Weights of a small mixture-of-experts language model, trained from scratch on English Wikipedia: width 640.
Below are experts of layer 7 (counted from 0) of a mixture-of-experts language model. Rows are named router (the router's row for the expert), gate (a neuron's input weights, with its number), up (a neuron's input weights, with its number) and show model dimensions 416-447. Each number is 128 + 24 x the weight over its row's rms, rounded and kept within 0 to 255.
After each expert's rows: a language model's description of what the expert responds to. This comes from a sample of Wikipedia text that the model never trained on.

# expert 23
router [137 111 153 111 121 121 108 134 165 151 146 103  98  93 164 111 158 131 122 127 147 143 156 117  89 153 183 163 102 154 116 154]
gate0 [118 132 152 117 127 172 127 142 163 137  78 131 148 141 137 170 138  96 159 119 127 136  87 143 163 149 138 121 104 130 125 147]
up0 [119 111 120 140 155 151 152 157 164 159 111 116 121 168 149 125 144 112 180 133 121 185  93 113 133 169 123 114 150 130 119 173]
gate1 [112 116 147 126 121  93 120 102 125 120 106 156 152  94 171 134 151 180 127 103 107 138  94 110 110 141 142 131 162  77 140 101]
up1 [122 111 141 133  98 120 111 157 120  95 134 133 144 127 139 104  86 122 115 135  96 141 132 140 154 145 161 120 131  92 105  95]
gate2 [106 162 146 151 152 120 122  99 184 161 142 121 132  86 157 132 108 148 135 145  91 145 151 131 108 148 162  80 104 164 116 173]
up2 [119 138 130  95 172  74 120  88 159 109 115 140 171 134 106 123 143 162 157 111 136 158 141 157 119  97 156 109 117 116 133 156]
gate3 [140 112 133 146 164 139 132 128  79 145 102 144 108 124 160 136  98 131 107 113 121 134 107 113 144 158 148 133  90 174  89 116]
up3 [119 137 118 143 144 143 111 114 153 103 132 113 131 127  91 125 112  64 136 134 138 175 145 131  95 124 116 123 165 109 153 130]
gate4 [123 142 135 129 148 124 133 137 107 156 111 122 127 114 118 164 133 104 152 151 101 118 123 150 133 155 139 128 145 107 140 117]
up4 [129 127 151  98 130 116 111  81 123 112 127 127 130 119 125 140 128 127 122 129 115 100 124 119  95 162 152 102  62 109 126 122]
gate5 [115  88 134 132 111 108 127 125 143 155 123 134 161 145 138  98 113 139 136 117  86 123 123 145 124 156 135 154 160 149 134 139]
up5 [112 117 139 119  97 131 119 140 152 151 153 124 136 117 178 123 148 106 161 157 133 133 156 126 110 119 185 148 115 154 143 100]
gate6 [ 75 113 132 128 111 151 160  85 168 136  93 123 136 135 119 106 154 151 106  91 121 128  88 134 127 127 148  79 145 157 113 108]
up6 [ 88  92 119 116 122 134 130 132 141 120 135 116 172 171  61 121 105 159 184 114 100 103 119 140 139 123 121 145 148 140 134 131]
gate7 [166 130 155  97 199 164  97 125 170  90 163 152 142 137 152  97 146 140 125 159 127 123 176 178 158 117 123 110 138  75 126 110]
up7 [105 133  90 160 144 153  91 153  91 154 115 100 106 120  85 170 109 119 107 169 114 178 128 123 147 125  87 142 113 130 176 125]
gate8 [141  99 141 141 156  92 143 122 144 183 154 161 111 138 133  84 147 138 182  88 156 121 128  85 108 135 148 109 105 143 172 156]
up8 [164 125 155 132 140 134 170 138 119 142 100 105 121 143 127 127 148 134 185 113 152 124 148 123 147 147 151 154 102 135 128 132]
gate9 [112  93 153 108  81 147 159 148  99 135 142  92 150 156 140 155 156 143  92 158 159 147 174  98 139 137 128 124 156 101 145 141]
up9 [125 130 119 139 142  81 116  96 138 131 149 150 122  97 135 153 116 119 144 129 116 110 165 132 111 123 110 137 142 118 153  97]
gate10 [ 88 136 131  73 141 122 126 101 128 204 155 134 100 117 106 139 108 144 135 149 143 134 130 122 135 150 129 125 138 121 106 129]
up10 [144 112 138  90 130 139 115 137 121 180 139 155  46 156 145 121 124 135 166 118 159 126 162 126 119 145 117 164 160  87 150 121]
gate11 [115 120 124  85 182 114  79 148 108  79  99  93  86  84 156 110 110 137 139 137 105 157 135 137 183 116 110 117 130 150 132 145]
up11 [154  98 108 202 114 129 130 121 102 138 120 122 119 124 110 111 134 145 106 111 130 139 120 141  95  81 109 142 118 129 123 115]
It responds to: Capital letters in acronyms. Single capital letters inside acronyms and codes, often in parentheses or minor-planet designations, plus capitalized name starts: KMU, CVO, IIHF, 2005 QH.

# expert 52
router [131 123 114 107 113 112 109 158 129 134 170 138  89 134 174 120 134 146 144 169 128 141 128 139  96 138 121 124  93 138 129 134]
gate0 [ 89 129 138 104 136 129 125 102 168 102 107 181 111 121 141 137 123 123 120 121 120 130 121 165 133 127 117 111  71 109 108 140]
up0 [158 100 118 130 111 149 173 135 121 121 129 154 117 112 120 122 165 156 121  96 103 128 148 162 130 111 149 153 166 142 137 147]
gate1 [131 138 144 118 120 135 108 150 138 138 110 109 107 151  97 113 106  85 139  85 120 137 136 137 128 100 121 137 134 162 157 126]
up1 [115 146 108 105  89 135 112 138 118 184 110 123  97 127 109 135 121  82 136 119 108 101 106 136 105 114 143 114 131 176 129 122]
gate2 [ 98 111 112 129 168 123 136  99 138 182 150 123 119 122 128 123 111 130 126 151 150 127 152 154 146 137 137 112 103 125 136 134]
up2 [152 125 101 150 125 166 119 146 135 129  91 105 136 110 139 121 146 123  85  89 126 117 134  99  67 134 150 102 147 167 149 143]
gate3 [142 103 184 110  77 138 116 168 121 113 129 150 116  82  81 114 114 163 111  98  85  95  97 147 161 137 114 141 160 147 118 122]
up3 [ 71 124 115 107 117 144 152 180 127 145 116 108 102 100 110 113 128 172 139  85 124 118  90 155 130 126 127 114 120 124 101 166]
gate4 [152 154 152 114 101 163 110 127 142 167 128 110  98 105 192 101 155 187 134 155 129 104 148 177 122 156 152  96  94 105 133  88]
up4 [132 145 111 118 139 126 131 102 128 134 132 171  94 158 105 110 119  71  78 130 127 170 110  80 113 129 110 122 131 130 108 160]
gate5 [130 163 135 135 132 128 137 126 112 155 149 131 128 139 142 103 139 142 154 177 106 147 145 143 134 117 148 119 110 110  93 118]
up5 [135 137 124 147 160  99 140 121 121 132 149 143 142 141 127 132 137 106  85 107 134 124 114 128 132 143 126 180 127 141 156 120]
gate6 [153 118 131 158 107 166 126 117 149 136 172 163 161 126 156 127 139 123 113 185 154 116 153 126 130 112 153 131 118  95 129 118]
up6 [130 161  95 155 141 196 125 145 131 117 142 130 147 134 141 111 148 151  94 125 145 176 136 155 138 104 128 114 135 152 135 110]
gate7 [173 129 153 155 180 120 124 117 140 138 111 106 113 173 143  88 168 147 116 135 131 157 158 163 125 135  96 111 124 131 146 130]
up7 [123 130 121 134 114 112 129 125 135 103 138 159 100 105 130 155 108  54 130 114 152 111 144  97 124 144 144 131 104 136 118 109]
gate8 [109 123 162  84 148 115  62 136 123 128 159 105 119 107 152 101 148 130 124 152 122 117 105 131 172 151 137  90  82 166 127 143]
up8 [127 108 152 115 124 109  98 116 112 102 121 134 146  87 144 149 122 145 114 152 145 117  92 137 116 144 139  98  94 161 111 121]
gate9 [127 151 162 127 142 140 114 146 189 126 157 171  81 112 162 125 135  86 155  86 168 159 145  93 145 135 110 133 158 119  95 111]
up9 [143 170  96 115 129 141 124 120 101 143 140 124 112 145  94 124 139 149  85 183 113 145 141 129 112 104 157 150 137 139 178 125]
gate10 [130 120 148  97 108 122  98 104 108 169 124 157  75 135 110 170 147 147 116 145 106 133  83 114  98 119 116 155 146  72 125 124]
up10 [113 142 134 140 120 128 120 102 117 157 121 166  79 127  84 146 146 117 135 130 124 130 119 151 105  98  90 163 132  97  93 100]
gate11 [125  91 101 112  92 139 143  94 149 159 162 128 106 153  93 135 129 128 109 169 110 148 152 112  96 133 139 131  93 172 119 105]
up11 [ 86 117 116 133 160 134 114 202 162 154 146 118 130 101 114 116 134 132 152 121  99 134  90 127 125 119 116  50 150 117 144 107]
It responds to: Years in citations. Years and the punctuation after them in references, dates and tables, such as 1927, the comma after "1863", closing parentheses after "(2011".

# expert 6
router [134  98 106 103 137 113 105 114 125 148 147 133 140 142 143 123 145 175 128 119 124 159 136 118 102 108 134 118 135 119 165 130]
gate0 [153 102  85 117 168 125 123 135 120 114 152 141 177 131  94 143 120 118 122 136 134 135 165 123 148  78 153 126 151 141 147 115]
up0 [142 103 138 121 152 102 135 142 147  88 126 123 125 110 106 148 137 118 112 135 147 167 179 131 155  99 139 101 136 137 145 110]
gate1 [145 113 144 146 151 145 162 172 112 122 126 144 173 104 151 139 133  99 107 165 118 113 101 164 126 154 144 132 121 139 165 148]
up1 [164 105 148 136 165 103 153 155 177 109 114 142 171 119 166 135 143 143  86 123 124 111 143 167 122 158 126 133 117 153 186 124]
gate2 [122 110 110 104 134 131 114 141 148 133  83 142 137 123  75 125 127 142 107 110 122 152 110 130  93 160 131 101 135  92 140 137]
up2 [122 110 147 168 134 132 118 104 130 116 125 104 115 144 102 141 209 128 103 122 138 131 121 137 119 141 129 126 141 137 131 103]
gate3 [135 155  98 115 132 117  81 113 134 100 135 105 121 113 123 106 117 110 146 152 120 185 143 101  94 103 142 164 137 151 139 160]
up3 [136 101 141 119 111 151 150 121 108 132 146 103 149 131 105 131 138 113  93 100 124 116  89 148 104  88 136  89 121  93 134 170]
gate4 [151 121 130 142 135 133 124  97 139 150 164  95 123 175 169 123 112 147 148 119 120 144 154 144 157 159 165 130  95 141 114 126]
up4 [110 116 132 127 118 126 114 119 135  92 124 130 124 129  92 121 120 110 129 161 122 110  87 113 174 109 170 156 158 122  95  84]
gate5 [120 143 125  88 162 122 148  95 125 121  98 155 145 121 111 129 145 146  92 135 183 158 118 129 141  90 122 172 114 177 157 109]
up5 [172 151 132 120 119 127 111 125 141 125 139 138 140 155 145 108 110 130 169 118 146 106 160 122 132 166 131  96  86  86 124 123]
gate6 [116 184 134 174 140 118 107 139  93 133 139 158 132 162 137 133 171 149 155 105 114 135 118  86 136  96 140 132 135 126 113  78]
up6 [183 122 152 133 133 144 115 152  86  93 144 119 166 157 177 100 149 141 100 146 129 166 137 126 158 104 157 119 147 156 157 100]
gate7 [156 142 131 147 144 151 109 129 148 132 109 142 140 143 123 145 144 127 169 118 114 130 127 172 109 119 153 149 123 163 163  88]
up7 [105 109 139 171 143 120 156 106 143 151  88 166 123 107 189 133 123 114 117 127 145 139 134 114 129 154 108 144  96 119 172 141]
gate8 [168 145 121 103 128 124  95 105 125 149 119 123 124 142 151 146 178 117 131  93 125 115 135 153 109 126 122  89 166 146 114 108]
up8 [119 151 148 119 134  99 151 112 146 148 132 128  95  93 150 132 151  88  82 129 141 156 105 104 115 131 144 117 122 168 112  91]
gate9 [155 130 174 159  97  85  97  97 103 107  99 109 124 163  95 133 135 111 152 121 142 152  88 172 146 117 180 100 154 129 158 121]
up9 [ 97 180 101 131  92 116 142 135 145 103  99 172 155 112 103 127  96 127 171 143 145  95  98 142 116 115 134 122 142 122 118 147]
gate10 [ 83 125 124  82 155 119 123 139  94 110 153 158 128 143 160  96 141 109 134 172 113 176 133 147 202  69  88 137 125  87  97 156]
up10 [114 157 130 105 148 112 157 120  49 129 150 146 113 142 128 104 167 117  93 139 125 126 138 131 160 119 115 112 136  64 160 136]
gate11 [151 156 117 104 116 138 113 118 106 138 119 121 113  86 130 139 126 109 123 125  97 141  81 138 152 156 112  89 147 114 132 147]
up11 [136 141 106 142 137 129 115  94 130 126 108 130 120 165 157 170 125 140  96  92 101 141  98  98 146 148 122 130 150 111 135 107]
It responds to: Table cell separators. Pipe separators in wiki tables, mostly after a name, score or label cell like review sources or teams, plus semicolons and slashes.

# expert 12
router [ 92 149 119 146 153  88 143 145 118 139 126 142 114 140 151 140 141 111 154  85 109 134 134 118 114 139 146 130  95 112  95 129]
gate0 [114 123 143 114 116 163 131 111 140 151 133  83  84 155 131 139 122 166 119 140 131 100  87 151 113 115 130 111  97  78 141 150]
up0 [128 145 103 121 162 158 151 126 135 141 141 126 130 123 138 117 125  85 136 150 165 141 130  81 154 112 175 184 137 115 105 161]
gate1 [135 111  85 138 112 124  82 120  98 151 143 138 138 117 186 152 136 138 139 146 109 166  89 149 161 146 111 110 137 119 140 150]
up1 [157 102 144 136 139 130 183 139 124 131 133 157 117 131  94 118 119  82 106 133 136 107 118 113 139 154 143 132 106 135  98 148]
gate2 [161 142 130 144  85 141 152 134 106  85 132 149 109 134 159 137 113 111  96 133 101 119 103  98 138 141 144 113 128 129  90 156]
up2 [160 148 106 154 120 105 134 147 156 113 121 133  92 151 122 117 108 129  63 153 109  97 138  91 134 129 164 169 115 110 149 138]
gate3 [111 158 145 152 152 142 174 170 161 146 155 178 137 155 100 160 162 142 126 125 136 107  92 138  88 155 114 122 141  99  70 109]
up3 [147 134 128 101  88 147 119  80 135 165  78 141  96 140 104 104  89 125 134 135 119 173 137 123 164 125 106 100 151 105 116 156]
gate4 [124 141  94 120 116  84 155 110 125 127 135 111 118 135 149 150 172 122 141 105 104 117  86 119 115 131 126 161 119 141 133 117]
up4 [100 105  83 140 113  60 142 138  93 140 150 142  91 115 131 128 130 169 130 104  92 158 119 134 131 115 141 142 114 140 108 172]
gate5 [149 112 139 108 132 131  99 159 145 159 140 120 133 126 158 140 134 139 146 103 134 112 120 121 127 165 132 163 131 117 157 113]
up5 [ 86 146 184 127 137 130 108 124 123 150 141 165 122 118 115 117 125  97 118 139  90 139 107 120 148  73 104 104 102  77 148 166]
gate6 [125 158  97 128 118 128 160 126 139  98 120 107 138 110 118 143 136 165 129 117 137 135 167 103 132 148 122 110 125 134 128 116]
up6 [115 108 137 119  93 123 131 154 139 151 138 127 105 136 108 126  96 164 135 112 121 111 150 117 128 139 146 123 124 162 138 115]
gate7 [143 144 136 144 124 116 130 156 168 125 129 141 118 125 127 109 128 115 111  60  90 134 146 134 122 139 174 152 120 162 122 114]
up7 [120 103 114 154 113 126 102 133 165 175 134 120 160 109 144 124 147 143 103  95 143 108  97 154 124 144 136 124 129 175 127 161]
gate8 [109 114 116 124 153 107 119 122 107 115 153 119 162 163 148 117 118 125 166 136 117 150 132 139 145 126 126 113 120 127 138 172]
up8 [158  99 135  75 115 161 131 124 144 124 141 101  87 147 132 111 143 182 147 176  71 118 121 148 171 110 136  95 167 112  93 123]
gate9 [136 127 152 118 153  71 155 102 108 144 108 116 117 119 149 125 111 137 158 156 121 153 132 113 156 158 131 143 134 115 121 140]
up9 [106 150 115 109 117 155 157 165 150 172 140 167 140 192  82 100 118  90 120  75 140 117 121 133 145 106 138 118 181 136 128 103]
gate10 [ 99 120 122 135 149  92 122 116  96 116  99 109 124 114 146 111 134 131 147  99 121 116 144 120 118 119 150  94  90 142 103 142]
up10 [161 157 133 147 126 101 143  98 105 139 158 118 160  90 112 101 165 167 133 122 127 124 149 129 137 132 134 143 172 114 149 112]
gate11 [157 155 145 143 133 148 104 141 137 184 151 121 110 179 134 165 120 105 138 166 131 117 123 147 137 160 128 140 110  94 142 106]
up11 [143 109  99 133 139 138 112 134 118 112 102 118  99 153 116 119 110 119 111  98  96 129 150 103 101 125 157 125 178 131 134 115]
It responds to: Biographical lead punctuation. Punctuation in article openings and infobox lines around native-script names and birth dates, such as the colon after Born, semicolons, en dashes.

# expert 10
router [ 76 116 114 112 144 110  80 126 122 151 112 143 121 142 141 160 169 117 182 135 139 150 123 109  82 126 106 134 120 111 134 137]
gate0 [136 141 116 155 122 147  89 114 135 122 125 129 125 140 126 161 141 130 131 110 123 153 149 137 105 144 140 120 136 154 143 172]
up0 [131 123 106 104 102 136 151 112 132 133 140 122 122 141 146 105 132  92 101 106 100 113 154 129 104 104 122 104 130 130  82 122]
gate1 [133 117 105  93 113 111  80 113 134 135 101 155 116 127 107 103 125  98 145 122 174 147 122 136 122 109 109 118 154 128 131 103]
up1 [106 104 142 161 135 163 140 141 178 158 127 113  91 124  97 164 131 130 143  88 168 160 129 121 125 149 100 119 148 134 102 105]
gate2 [119 109 147 115 121 109 151 126 161 142 159 112 182 125 123  99 122 188 136 111 111 114 143 117 122 144 118 158 176 118 152 141]
up2 [118  93 105  67  77 118 176 117 164 116 138 104 110 133 163 100 106 159 140  88 143 137 138 112 107 104 139 169 183 139 100  97]
gate3 [128  91  89 140 156 132 153 140 100 108 130 164 145  83 123 133 129 108 166 126  98 145  91  95 141 121 109  83 106 138 141 124]
up3 [141 149 164 124 133 137 114 159 102 114 149 170 158 136 115 136 189 144 157 123 149 167 183 134 118 154 120 150 151 147 126 106]
gate4 [108 113 139 155 124 128 135 101 157 153 129 108 117 158  86 158 142 134 123 141 131 118  94 150  76 107  94 113 104 109  56 118]
up4 [ 90 136 104 122 120 104 156 159  96 123 123 146 118  79 124 148 122 163 110 130 129  98  98 111 132 103 136 108 168 124 128 148]
gate5 [112 126 111 145 131  93 167 139 128 126 148  77 100 109 108 137 154 112 125 144 117  91  86 152 119 113 112 144  86 109 139  89]
up5 [135 111 146 131 136 116 107 159 179 117 102 132 168 127 176 123 105 166 114 125 163 196 171 128 117 130 150 122 156 126 163 110]
gate6 [133  91 120 114 121 106  89 109 157 138 108 133 119 109 121 132 120 103 136  97 132 182 115 158 122 136 121 110 168 149 121 119]
up6 [132 127 112 141 103  93  85  86 164 135 125 133 103 112 149  92 127 105 145 126 142 189 107 153 127 143 106 148 180 154 131 134]
gate7 [153 107 154 136 113 167 125 137 105  75 166 137 141 124 104  99 127 119  93  93 142 136 129 148 112 139 145 154 104 128 107 153]
up7 [ 84 153 157 124  81 117 107 139 146 123 105 126 125 164 174 145 116 102 132 102 126 114 119 124 150  82 144 113 116 188 177 149]
gate8 [118 127  98  97 130 113 126 117 105 154 119 113 137 110 114 110 143  99 161 148 100 124 127 104 130 124 122 100 118 117 151 124]
up8 [126 118  91 126 171 152 136  87 151 106 149 143 157 112 179 111 114 108 136  84 152 137 135 133 144 112 149 128 116 131 118 120]
gate9 [152  99  94  99  89 145  82 175 120 130 114 128 125 132 136 167 144 127 144 168 158 134 110  63 116 153 124 171 128  63 144  91]
up9 [123 147 150 121 138 167 103 139  79 142 157 132 129 141 125 142 110 168  85 118 119 101 159 142 178 138 111  68 116 135 124 168]
gate10 [107 123 146 137 127 130 150  88 147 184 147 110 155 113 101 125 119 145 116 134 156 147 119 145 129  89 151 134 146 139 164 149]
up10 [139 119 109 125 133 124 114 150 115  70 101 125  90 125 146 130 132 107 119 128 110 136 140 121 133 151 108 121 129  95  98 104]
gate11 [ 84 141 144  90  97 137 126 162 110 135 117 125 110 123 134 133 103 144 123 166 125 131 125  81  90 116 133 132 105 146 110  90]
up11 [149 129 116 140 123 102  94 115 148  70 120  71  99 123 101 109 110 131 117 172 107 131 116 153 137 107 142 150 111 140 197 121]
It responds to: Clause-separating commas. Commas, plus dashes and semicolons, that end a phrase or clause in running prose before and, which, but, as in "spread out, with".

# expert 38
router [138 109 126 109 136 111 103 145 125 182 133 115 108 137 158  94 163 154 108 144 107 123 147  97 110 141 159 152 129 120 143 162]
gate0 [124 121  89 131 144 115 138 139 159 118 157 170  76 128 127  82 171  86 130 132 109 148  68 112 131 177 132 139 113 100 177 140]
up0 [ 99 125 153 109 148 157 120 112 129 116 117 108 155 152 114 154  83 136 128 118 178  91 156 161 168  93 112 131 122 130 110  96]
gate1 [108 164 105 169 140 113 112 136 146 140 158 121 123 176 109 126 153 112  84 135 108 172 120  80 133 103  89 133 122 127 105 133]
up1 [131 124 151 138 137 108 147 101 114 134 122 134 115 167 176 155 156 160 112 155 137 128 117 138 167 117 100 143 139 110 170 148]
gate2 [ 88 146 144 115 127 108 136 130 142 119 112 114 157  91 139 134 122 119  94 119 120 170 105 120 136 124 120 118 133 132 135 140]
up2 [ 74 138 120 101 128 131 142 107  93 100 105 164 174 104 122 126 155  83  78 148 100 128  96 115 111 121 160  85 153 138 123 160]
gate3 [139 127 154 171 103 125 143 169 147 135 101 133  91 135  93 131 144 111 117 179 120 116 156 107 113 114 142 143 103  88 135 140]
up3 [123 141 134 102 141 122 118 123  52 130 136 136 129  89 149 161 106 119 146 108 120 119 136 126 141 149 114 122 170 136 127 115]
gate4 [103 132 129 161 104 109 121 109 125 148 101  70 112 115 153 122 141 179 128 108 139 111 107 115 151 117 151 116 104 132 167 107]
up4 [119 122 147 109 134  76 148 116 119 108 126  86 104 106 134 156 117 176 120 125 153 141  93 137 158 114 133 122 132 145 110 151]
gate5 [113 139 168 150 151 148  77  99 120 134 138 160 149 154 109 115 123  99 178 117 108 112 131 132 108 120 131 136 137 148 158 155]
up5 [131 135 141 136 131 122  87 117 101 163 159 130 110 137 141 113 145 113 131 167 119  86 111 124 144 173 142 133 110 129 130 134]
gate6 [120  94  89 143 153 145 125 194 116 151 112 103 120 145 116 141 123 108 174 186 119 126 133 158 140 109 138 131 161 132 116 122]
up6 [117 115 118 144 136 112 159 173 100  91 149 149 133 142 136 117 131 113 153 136 118 154  98 111 135 187 170 119 131 117 153 152]
gate7 [184 147 111 130 104 119 137 118 155 141 119 103 137 110 128 139 137 142 112  82 141 129 125 150 161 162 105 159 145 162 118 127]
up7 [103 110  78 157 131 140 140 118 138 150 110 116  92  84 122 147 152  95 151 126 150  98 108 149 128 139 123 110 169 126  90 135]
gate8 [145 135 147 149 133 143 161 159 144 119 104 126 126 139 152 108  73 142 169 136 125 147 131  82 138  98 150 120 121 129 132 175]
up8 [117 128 135 128 163 149 150 117 145 109 129 130 109  90 123  99 119 120 175 135 113 177 160 121 111 128 104 106 139 153 170 165]
gate9 [137  95 113 124 124  76 152 138 129 137 115  90 118 104 101 119 111 132  91 121 121 131 104  65 125 128 117 159 110 101 142 158]
up9 [101 166 148 135 159 167 132 124 108 149 144 114 124 120 133 138 136  86 157 159 145 110 136 136 114  86  97 107 132 135 166 105]
gate10 [141 123 139 144 166 102 109  84 144 128 129 132 156 155 104  85 138 148 141 128 101 139  96 143  84 135 109 128 123 129  79 147]
up10 [122 168  90 121 120 137 121 112 146 124 145 114 143 139 162 127 134 189 120 117 132 153 154 119 125 120 130 123 125  96 102  73]
gate11 [157 160 108 133 126 142  87 181 117 130 113  93 161 134 113 147  96 114 143 137 121 139  93 127  96 153 123 118 160 128 132 136]
up11 [152 117  92 109 147 137 149 167 126 148  98 130 168  87 108 151 139  97 142 105  98 104 117 122 133 139 141 143 138 128 157 158]
It responds to: Sentence-ending periods, parentheses. Full stops ending sentences and opening brackets before unit conversions, birth years or plural markers, such as (, [, {, $.

# expert 36
router [102 111 144 119 132 152  90 110 123 173 145 127  86 103 152 116 155 132 126 126  81 147 135 105 112  90 127 124 118 129 128 156]
gate0 [147  98 156  90  92 103 124 117 134 120 102 107 135  92 118 166 150  87 150 135 127 157  84 151 128 108 124  82 152 141 134 124]
up0 [128 136 132 140  96 109  76 153 153 105 140 150 143 149 132 127 124 134  94 128 105 168 156 138  91 139 163 128 124 148 181 169]
gate1 [134 145 126 141 139 155 108 163 100 119 123 146 107  99 125 102 143 179 132  97 120  64 151 142 103 143 105  92  90 168 134  98]
up1 [146 110 164 136 114 108  84 146 102  77 144 156 130 156 121 149 136 113 125  90 111 150 131 123 140  97 124 141 166  93 133 166]
gate2 [146 131 129 145 133 100 127 179 124 118 134  98 173 129  91 143 132 113 135 114  90 108 149 104 190 140 137 122 123 109 144 135]
up2 [122 135 144 155 126 123 114 108 129 161 127 151 143  99 122 150  75 136 116 152 153 112 142 119 151 127  94 118 115 105  91 133]
gate3 [104  77 130 134 124 109 118 124 130 111 133 177 137 120 149 136 108 116 141 120 146 138 111 128 104 124  91 146 118  88 133 114]
up3 [159 108 127 150 167 145 135 154 109 116  76 133 177 154  98 102 145 114 142 171 161 149 141 152 124 117 176 111 139 133 142 114]
gate4 [125 133 126 125 138 113 141 100 134 110 108 158 121 124 175  74 138 125 137 133  99 138 166  91 120 109 120 116 124 143 139  85]
up4 [133  74 117 145 130 138 117  88 105 147 114  92 114 153 157 139 154 147 105 142 120 132 117 133 106  96 115 150 100 109 134 116]
gate5 [112 106  88 137 110 107  57  97 131 133 156 155 142  66 166 120 110 128 103 104 145 135 132 110 150 130 162 120 119 148 122 122]
up5 [147 150 151  96 199 131 165 135 107 139 110  70 121 174 113 120 128 152 163 146 124 154 132 129  77 158  90 161 135 122 155 161]
gate6 [ 58 144 106 107 129 103 143 108 141 108 135 122 126 112 116 109 167 109 121 129  96 124 137 131 134 127 152 136 177 118 160 181]
up6 [169  81 121 147 134 127 166 161 110 118 116 115  85 133 135 147 109 162 149  91 100 122 129 149 161 141 148 159 129 173 138 110]
gate7 [ 77 109 133 169 122 149 150 124 130 162 113  77 144 118 137  90  96 120 121 142 153 118 121 138 132 135 109  98 134 121 124 114]
up7 [159 155 121 134 116 164 109 113 146 141 119 107 103 132 100 128 135 113 179 100 100 162 102 134 116 106 128 150 119 195 109 113]
gate8 [119 122 123 144 114  95 115 163  78 126 151 149 106 123  93 135 154 128 104 155  89 142 111  77  73  93 132 116 127 174 136 139]
up8 [164 146 124 137 131 139 145 142 151 164 129 107  68 131 161 163 118 133 117 136 110 115 139 102 109 130 113 142 125 152 116 145]
gate9 [116 114 151  98 179 116 145 173 149 136 108 111 116 155 170  95 127 141 119 153 122 137  95 187  92 109 128 138 121 124 174 148]
up9 [154 168 112 150 124 165 116  68 100 110 169 177 122 126 113 140 118 143 130 117 150 145 137  85 158 130 104 131 144 133  88 101]
gate10 [152 131 130  92  98  99 131 111 105 179 115 151  70 135 122 135 145 113 126 108 119 134 170 121 138 140 100 111 138 131 163 107]
up10 [130 124 142 137 113 110 126 128 131 166 137 163 102 133 114 131 163 111 143 145 121 142 141 104 151 161 117 126 141 153 145  65]
gate11 [109 109 109 140 120 132 130 139 116 102 127 126  62 118  93 146 135 122 140 110 116 114 157 157 112  95 122 164 149 139 135 131]
up11 [ 83 163 114 135 106 105 141 142 112  75 128 129  98 150 125 132  94 124 109 120  92 124  98 113  68 120 123 123 132  97 119 138]
It responds to: Sports result tables. Cells inside sports and record tables: plus/minus goal differences, months, Round, venues and first words of notes, such as +4, Nov.

# expert 53
router [ 85 108 152 145 112 140 142 108 120 149 165  88 117 121 146 133 130 163 141 182  68 130 169 110  94 106 135 150 152 145 102 147]
gate0 [117 152 157 132 125 140 151 119  84 125 137 143 129 111 159 146 123 147  54 142 134 137 124  99 170 107 145 167 131 119 103 136]
up0 [112 149 132 135  75 114 182  81 117 123 129 129 134 114 136 130 101 109 126 139 113 114 164 149 117  90 136 124 117 118 105 142]
gate1 [164 131 129 114 145 157 136 129 119  94 180 146 104 137 159 104 173 125 148 153  62 141 119 164 118 126 119 147 135 113 139  97]
up1 [154 129 111 153 123 133 129 130 102 110 126  92 112 115 108 175 147 105  99 135  87  99  95 181  85 139 147 110 134 123 142  99]
gate2 [140 159 115 147 141 138 103 128 121 139 132 129 108 141  83 159 148 144 166 174 165 175 133 132 142 130  92 126 122 141 120  61]
up2 [132 173 139 154 138 177 147 143 143 134 111 126 131  86 119 118 105 130 118 121 121 152 124 150 116 129 140  91 118 121 143  90]
gate3 [177 114  97 124 136 114 129 112 118  97 123 132 184 139 113 143 133 118 121 133  73 127 128 117  78 155 134 141 116  92 127 149]
up3 [ 77 118 150  93 134 124 129 137 138 141 166 144  89 122 135 112 142 145 121 119 162 108 121 142 180 124 122 134 129 135 147 116]
gate4 [ 98 114 148 124 125 121 134  86 122 132 141 111 140 173 150 148  88 139 172 148 112 111 131 126  68 122 139 166 181  78 107 170]
up4 [151 166 156 100 159 129 105 140 104 131 136 152 152 110 145 101 136 162  96  99 133 153 141 148 151 144 136 113 115 119 122 120]
gate5 [138 164  88 139  97 103 113 124 151 140 138  90 118 142 122 134 169 144  94 145  99 147 160 113 127 117 129 122 101 125 135 108]
up5 [112 143 123 138 174 110 188 159 110  99 150 142 156 133 129 164 146 126 107 130 136 146 156 138 135 161 111 140 124 120 134 130]
gate6 [139  85 135 128  96 121 166 105 131 150 126 140 179 173 122 153 128 104 134 196 122  84 172 143 117  94 151 130 148 162 124 147]
up6 [101 116 139 149 104 150 141 124 172 146  81  90 131 125 169  97  77 122  95 134  92  85 116 171 116 126 142 146 113 179 162 146]
gate7 [ 78 115 121  84 131 131 104 124 120 126 102  95 110 121  84 125 110 128 147 115 142 116  98 136 121 134 126 129 110 115  92 126]
up7 [144 102 118 127 108 120 161 123 134 129 145 157 120 151 168 110 148 133 148 141 127 153 147 101 121  81 121 125 164 115 157 121]
gate8 [110 128 110 146 146 163 167 125 119 109 121 153  87 135 176 104 136 144 121  42 138 111 128  99 134 131 127 100 149 140 139 121]
up8 [ 95 107 122 146 135  95 100 110 167 137 123  88 171 136 101 119 118 107  95 138 122 113 120 130 163 135 142 120 111 142 152 124]
gate9 [ 84 119  93 134 116 119 154 125  93 135 150 148 121 131  99 169 101 157 180 130 114 152 139 116 118 103 116 157 148 178 119 133]
up9 [182 129 122 142 169 163 109 102 155 131 138  98 194  89 123 143 143  98  69 145 139 127 119 156 143 115 114 165  96 121 152 166]
gate10 [135 106 124 112 141 143 138 180 129 190 121 133 192 103 103 115  92 140 151 105 107 127 118  87 118 143 120 155 141 137 124 101]
up10 [151 108 139 162 121 108 114 153 130 128 147 137 164 149 144 156 117 103 116 128 160 123 135 129 145 143  97 173 150 139  95 133]
gate11 [134 107 143 146 143  96 122 109  84 109 161 115 143 151 136 115 109  91 105 135 118 107 124  93  70 105 150 165 142 154 119 130]
up11 [157 104 169 145 118 125 127 100 126 152 107 112 126 148 155 179 159 183 172 102  96 112 119 123 150 101 143 119 135 143 118 113]
It responds to: Sports competition terms. Words in sports results and tennis or athletics tables: tournament, Championships, medal, Challenger, Cup, country codes like ENG, ESP, FRA.